Experts of a small language model: a variant of Adam for the experts.
Below are experts of layer 5 (counted from 0) of a mixture-of-experts language model. Rows are named router (the router's row for the expert), up (a neuron's input weights, with its number) and show model dimensions 0-159. Each number is 200 + 20 x the weight over its row's rms, rounded and kept within 0 to 999.
Before each expert's rows: a language model's description of what the expert responds to. This comes from a sample of Wikipedia text that the model never trained on.

# expert 22
What it handles: Table totals and headings. Tokens in stats tables and section headings, such as tot-als in totals rows, See in See also, ==, Win, Album, votes.
router,181,205,210,217,196,192,212,212,218,183,187,196,226,195,209,229,169,173,214,214,167,193,199,188,211,196,207,202,197,217,188,210,190,202,239,248,209,204,191,228,205,210,175,204,188,209,205,165,175,224,210,222,214,178,167,185,215,204,220,227,220,216,163,191,182,212,185,185,192,178,208,215,213,190,229,158,207,252,209,220,203,200,189,207,217,184,224,187,199,176,205,214,215,208,199,159,186,195,195,196,243,181,198,154,194,173,192,184,183,186,190,173,201,222,213,247,213,187,220,206,187,188,229,197,218,171,158,197,187,193,186,184,184,204,220,196,158,196,194,169,201,213,227,239,193,164,156,206,196,185,199,229,172,235,185,200,170,201,221,221
up0,217,201,202,158,203,192,218,187,180,212,197,206,216,173,157,201,221,198,216,164,172,218,202,181,204,170,202,179,199,216,215,200,192,204,224,199,228,207,225,223,155,180,217,181,190,202,216,193,237,235,197,191,215,208,178,203,200,211,198,205,213,218,202,181,209,216,189,199,213,198,228,210,191,243,193,196,214,233,195,161,196,214,235,231,196,185,187,203,209,213,184,174,176,208,149,213,193,223,175,171,172,201,223,206,167,196,237,215,193,182,200,212,184,222,230,186,197,198,188,209,202,193,191,211,213,161,230,237,192,204,201,212,172,193,225,239,166,203,206,183,239,201,172,192,215,204,224,188,162,155,182,197,204,217,190,218,246,214,184,190
up1,213,202,200,194,174,171,153,207,228,192,208,217,187,201,199,201,182,187,197,219,183,240,223,228,196,155,186,221,189,213,175,249,242,201,184,181,224,191,200,264,217,205,199,188,202,167,201,227,159,257,233,205,181,183,186,208,168,187,202,232,197,203,173,191,198,183,204,218,184,222,210,195,232,220,188,189,192,207,190,213,174,181,177,223,202,210,193,176,202,219,175,212,226,203,192,199,183,181,199,203,234,210,216,182,216,182,212,202,228,227,182,201,205,224,205,193,208,219,183,199,199,149,197,207,202,198,182,220,174,177,174,170,196,212,224,195,194,211,195,226,199,192,185,207,189,211,184,178,233,196,193,237,205,189,199,159,221,220,199,206
up2,175,203,195,209,199,200,200,191,190,196,150,222,226,212,236,205,159,217,230,211,220,228,161,192,197,206,207,238,218,206,228,224,190,194,238,201,178,199,184,231,215,210,240,221,186,176,229,183,207,185,197,220,213,153,185,196,245,208,211,199,199,183,206,192,171,202,225,184,217,228,180,232,200,182,167,179,199,193,212,202,186,209,215,219,180,195,191,169,198,199,196,187,189,182,194,203,182,202,193,200,157,212,249,198,206,222,235,205,167,197,208,182,175,215,214,239,187,187,175,187,186,223,196,206,206,203,195,217,218,202,195,178,205,175,187,186,203,194,197,217,194,201,193,208,194,206,173,235,218,162,245,165,185,227,188,202,213,174,165,225
up3,220,227,181,204,178,203,201,202,198,204,201,198,203,231,208,204,170,261,217,180,180,195,186,182,219,204,188,177,164,220,184,178,164,225,218,229,185,211,201,197,192,180,209,206,210,235,216,171,187,169,183,188,207,179,177,175,210,194,185,161,249,209,201,208,184,223,179,165,180,195,189,205,178,191,202,197,197,208,207,177,197,204,192,182,227,214,224,218,177,185,184,254,184,232,168,182,209,200,204,234,181,225,210,200,190,194,211,181,199,193,182,187,199,201,196,230,176,213,218,230,220,183,214,199,188,206,184,225,182,257,217,184,200,207,175,191,206,195,188,192,189,213,183,226,211,233,159,221,192,218,229,189,170,168,181,230,184,232,186,210
up4,203,220,185,249,179,180,184,187,169,189,204,215,215,198,171,208,204,192,179,187,186,221,164,194,196,211,225,188,219,205,189,239,199,220,238,176,196,204,199,203,211,196,155,202,214,202,162,226,202,211,186,179,176,184,189,205,179,199,185,255,237,184,201,233,179,208,174,192,227,214,222,213,221,182,216,217,208,200,206,176,192,202,165,183,189,218,184,207,210,183,192,165,212,179,207,205,224,214,178,186,220,215,215,216,212,186,201,191,191,175,205,179,220,213,209,198,201,175,178,221,204,206,191,200,240,232,240,237,167,196,213,197,204,176,165,189,162,207,183,185,191,195,179,206,204,190,179,177,215,221,245,206,237,228,211,207,179,229,232,169
up5,200,214,174,253,193,224,182,200,169,208,192,217,224,183,227,232,189,158,223,177,220,210,189,177,213,207,221,201,172,220,209,182,190,197,198,225,203,187,188,184,206,201,191,200,185,198,225,173,198,194,205,222,177,197,193,204,234,202,147,199,208,174,197,200,189,221,182,189,169,198,195,198,196,175,216,202,192,226,181,180,212,213,216,221,211,196,228,200,185,207,203,221,180,196,199,210,231,172,196,184,180,237,244,181,202,166,178,195,159,233,200,168,172,225,206,219,184,210,207,211,206,219,180,208,190,179,204,191,192,207,200,231,161,195,157,187,210,159,195,180,193,180,230,208,219,233,176,234,183,161,200,222,202,228,193,214,166,207,228,211

# expert 1
What it handles: Name-list connectors. Commas, and, possessive 's and short prepositions right after proper names, e.g. Harwood and Thody, Laden's, Mall, Port Elizabeth.
router,190,232,233,218,176,175,198,219,189,243,247,198,190,190,222,195,182,215,160,177,185,197,165,220,209,206,176,186,185,200,179,205,189,162,192,210,205,208,187,190,176,211,189,197,176,207,198,214,180,186,200,227,194,196,202,208,198,197,192,213,214,203,193,244,182,206,232,211,184,181,229,234,226,249,213,146,209,189,164,218,218,168,184,182,202,210,197,190,173,188,206,222,211,247,195,163,186,212,180,171,225,196,195,208,207,210,206,202,230,186,159,164,158,199,187,217,197,198,223,203,207,153,214,200,231,188,206,205,173,197,201,201,179,220,221,207,187,219,193,178,193,210,214,193,218,219,186,192,207,193,168,191,183,224,198,174,196,175,219,231
up0,205,186,195,200,132,218,197,128,156,226,195,203,210,156,185,206,204,187,220,172,206,211,193,168,220,228,231,164,207,207,210,198,184,205,226,201,233,196,227,187,228,176,185,168,201,210,187,175,161,214,190,207,224,208,184,160,216,209,196,185,229,195,228,209,201,176,215,192,205,211,192,209,196,201,178,216,182,193,187,159,205,211,236,159,200,219,197,213,181,205,190,212,214,244,196,186,213,227,196,213,202,177,189,200,180,219,215,204,178,197,195,167,205,211,200,199,201,180,218,211,205,158,206,228,168,232,194,184,186,212,191,220,217,170,180,217,201,196,204,203,201,190,194,211,200,237,229,187,191,224,190,196,213,180,180,178,206,182,187,203
up1,192,234,209,250,158,183,185,136,206,235,216,199,188,193,197,201,216,174,204,181,200,203,199,229,173,196,194,148,160,202,204,199,187,187,175,193,211,213,162,204,187,196,176,194,187,187,206,236,175,223,172,216,183,200,211,201,168,200,209,231,163,184,205,196,205,187,231,212,186,184,212,179,218,204,193,228,205,217,203,189,205,176,191,210,204,222,188,176,184,210,228,208,234,194,210,192,192,205,215,156,215,227,222,201,196,226,192,193,191,204,220,183,232,236,179,198,195,224,220,205,175,203,234,190,184,191,165,226,172,184,219,253,185,211,198,183,190,207,164,185,173,240,214,198,202,214,213,181,217,212,195,192,210,223,210,201,214,196,214,215
up2,206,220,200,204,221,199,198,220,224,246,196,214,181,196,191,199,182,232,199,152,165,220,220,170,177,196,214,199,212,197,163,216,207,200,212,226,218,195,214,198,199,213,159,186,190,206,206,267,215,189,211,224,176,188,220,203,204,220,209,211,192,203,205,193,185,196,159,224,198,216,206,200,183,206,212,170,212,196,228,190,224,197,165,171,235,199,209,192,194,179,209,185,167,170,183,201,220,213,206,178,225,216,228,184,198,195,215,223,225,213,181,156,218,211,189,196,217,180,222,203,182,192,209,175,240,165,168,203,159,195,213,211,161,203,221,197,182,208,229,166,206,191,218,178,222,200,216,208,194,195,145,185,196,204,192,168,212,193,218,215
up3,208,184,188,211,169,198,177,143,237,239,182,174,215,188,196,183,206,220,189,172,202,243,198,221,214,204,192,133,186,200,187,202,209,155,191,206,211,176,183,209,203,180,173,174,190,225,216,228,168,230,222,217,189,183,196,172,190,197,193,223,208,184,216,214,186,203,203,235,191,207,184,214,229,204,177,196,167,197,211,201,190,178,197,220,210,227,192,177,197,170,207,227,219,198,238,209,185,207,188,190,218,199,190,213,224,219,156,185,197,243,172,188,220,208,194,229,191,208,183,197,189,212,195,186,200,176,206,225,184,193,206,228,217,181,177,220,211,191,183,225,186,242,236,204,208,200,196,190,217,241,212,197,195,176,218,183,209,164,212,196
up4,200,221,192,202,183,190,186,225,230,250,212,208,198,203,193,194,185,218,202,195,182,187,193,203,176,200,194,239,201,184,204,207,205,180,158,212,232,195,175,195,198,214,178,182,216,187,207,195,181,184,222,205,160,199,193,209,222,189,203,209,225,182,208,220,196,152,173,208,212,168,192,231,201,223,235,156,240,201,205,163,222,207,185,188,197,216,210,214,184,179,218,226,195,195,198,189,223,233,209,190,249,188,221,171,229,192,212,192,224,155,173,197,196,192,189,216,195,183,221,211,198,198,199,181,231,191,148,225,203,224,208,169,191,216,194,205,168,213,226,179,185,197,166,182,208,187,164,191,199,198,197,184,177,233,218,182,180,238,213,230
up5,173,225,232,171,177,182,197,220,175,199,191,195,196,203,200,198,194,189,248,166,218,247,183,183,214,193,202,198,228,205,202,187,192,177,185,201,176,225,178,230,224,190,202,149,199,218,202,201,208,213,232,210,224,188,172,183,202,191,158,172,184,194,199,218,198,171,222,192,216,192,196,160,186,195,182,225,191,226,220,199,181,192,215,152,212,207,196,197,203,177,203,215,210,221,240,181,220,192,210,191,243,198,222,238,195,201,211,218,192,225,248,190,221,197,199,224,194,186,204,230,203,160,252,197,206,171,208,227,205,184,211,206,182,228,203,208,209,187,165,185,192,172,217,185,199,184,209,180,198,214,205,204,210,205,235,169,197,173,217,200

# expert 46
What it handles: Closing punctuation. Closing parentheses, colons introducing lists, semicolons, dashes and quote-plus-punctuation, as in broadcasts:, include:, ).
router,181,197,229,221,205,198,206,195,181,222,212,188,192,189,209,222,191,207,212,180,192,173,204,231,186,196,196,196,242,207,183,226,177,197,212,227,205,213,197,189,182,216,173,196,186,197,213,188,192,231,232,238,223,203,220,195,210,206,203,210,237,221,193,183,169,249,199,207,203,180,204,217,222,216,209,171,226,225,195,223,189,168,197,177,232,163,198,204,168,159,190,202,192,208,181,149,194,182,167,248,226,192,199,166,186,185,189,196,220,152,187,204,206,200,222,205,205,172,223,210,248,183,195,225,185,217,215,194,184,211,185,173,170,224,195,205,198,204,201,177,221,176,197,234,219,206,199,151,193,202,177,200,202,203,207,152,189,181,200,193
up0,168,213,201,200,195,171,164,188,155,199,156,215,194,195,185,164,208,218,225,211,215,209,231,202,250,190,198,191,172,197,219,186,179,202,188,203,196,196,202,213,191,162,206,206,167,194,183,184,187,186,180,204,221,220,176,178,210,188,214,213,191,241,196,173,192,174,225,193,207,224,210,205,185,223,227,178,169,177,223,167,216,210,206,170,228,235,209,215,180,206,188,201,223,233,208,185,216,223,234,225,234,204,186,195,213,200,199,223,175,195,203,204,200,226,200,202,196,205,212,240,168,184,244,198,188,207,179,207,175,204,225,187,202,167,198,190,197,187,170,186,221,201,196,201,215,230,167,241,212,190,189,185,154,214,169,216,197,208,207,230
up1,196,194,188,204,201,201,223,204,223,195,210,201,229,210,196,184,239,204,172,208,153,189,175,218,198,194,202,234,170,186,178,198,193,170,198,236,191,195,177,222,222,241,207,230,208,201,211,222,228,168,205,167,173,212,182,201,193,213,222,208,189,212,195,201,209,178,212,171,195,180,196,187,180,204,211,161,238,187,205,177,220,201,178,215,201,198,188,218,200,191,237,217,233,169,162,202,225,216,173,174,207,221,203,200,209,237,203,196,230,175,199,199,213,152,193,193,199,188,212,201,182,200,214,210,240,218,173,209,189,197,200,212,208,238,148,175,176,201,202,211,210,194,168,168,197,181,173,214,194,226,189,240,171,237,187,203,210,233,212,192
up2,188,187,186,194,204,148,215,195,174,213,165,198,224,183,191,198,205,237,208,196,187,216,165,176,218,204,163,178,231,204,198,204,215,209,216,195,175,202,197,179,194,188,199,160,204,225,202,184,207,191,188,200,199,214,180,167,219,199,173,212,233,196,217,177,239,227,214,200,226,229,214,236,175,248,204,172,184,213,205,187,163,197,207,180,208,198,222,210,188,208,194,228,220,183,253,191,214,169,226,206,221,196,230,204,187,202,178,217,218,196,199,227,184,193,187,192,218,237,190,171,179,201,209,226,154,245,203,159,219,209,192,212,193,219,229,189,184,197,200,178,190,225,208,214,183,224,220,229,210,178,191,188,191,166,190,218,211,179,212,200
up3,197,236,175,212,207,204,183,226,168,216,186,201,269,175,222,215,215,201,196,201,189,220,152,224,199,197,199,168,180,214,190,205,168,196,187,186,202,202,169,220,154,218,207,208,195,218,213,198,210,228,199,192,201,195,198,214,199,197,164,212,192,185,185,224,184,246,201,162,197,172,262,188,224,207,207,228,214,235,204,180,180,172,178,209,213,212,193,203,199,189,206,197,192,188,213,171,199,184,205,177,199,211,233,166,187,207,183,191,194,200,197,194,178,182,169,216,231,202,182,225,191,234,189,198,180,204,201,213,183,206,184,219,185,198,225,204,201,188,233,169,212,217,233,192,183,194,202,190,213,154,234,232,201,202,183,206,170,232,223,195
up4,198,195,201,199,197,228,169,187,241,210,229,193,191,205,233,209,180,203,189,177,167,203,211,218,197,192,199,193,225,216,187,225,230,219,209,191,197,198,209,197,201,207,228,175,221,219,189,211,210,196,216,199,175,208,207,228,202,188,226,232,232,170,181,209,172,198,182,221,211,190,211,216,212,249,179,192,210,213,208,205,207,175,202,198,206,210,200,202,188,178,198,201,225,181,156,157,140,176,190,224,177,183,194,175,187,136,213,215,210,154,210,201,201,205,220,195,199,199,211,197,235,189,204,211,180,198,239,207,169,205,204,187,185,241,254,215,189,193,224,157,184,204,192,208,209,214,215,182,203,195,204,192,215,222,211,230,188,151,203,188
up5,170,227,199,195,203,173,216,198,203,215,196,211,194,216,193,198,225,197,184,233,202,199,222,225,168,162,225,184,150,190,215,231,179,190,168,199,195,186,185,222,199,172,182,199,241,221,219,207,186,204,216,142,190,216,193,228,182,198,180,197,180,220,189,217,193,175,197,210,184,162,208,207,201,217,216,235,213,202,218,181,197,179,196,182,194,189,179,212,179,242,227,184,179,173,221,184,233,241,227,187,212,198,198,181,192,195,156,218,137,247,189,212,205,197,198,191,191,222,198,196,193,228,204,216,197,188,187,219,161,196,186,212,181,212,188,182,199,184,196,168,193,196,222,193,194,214,186,206,200,154,205,196,179,204,236,199,217,207,210,219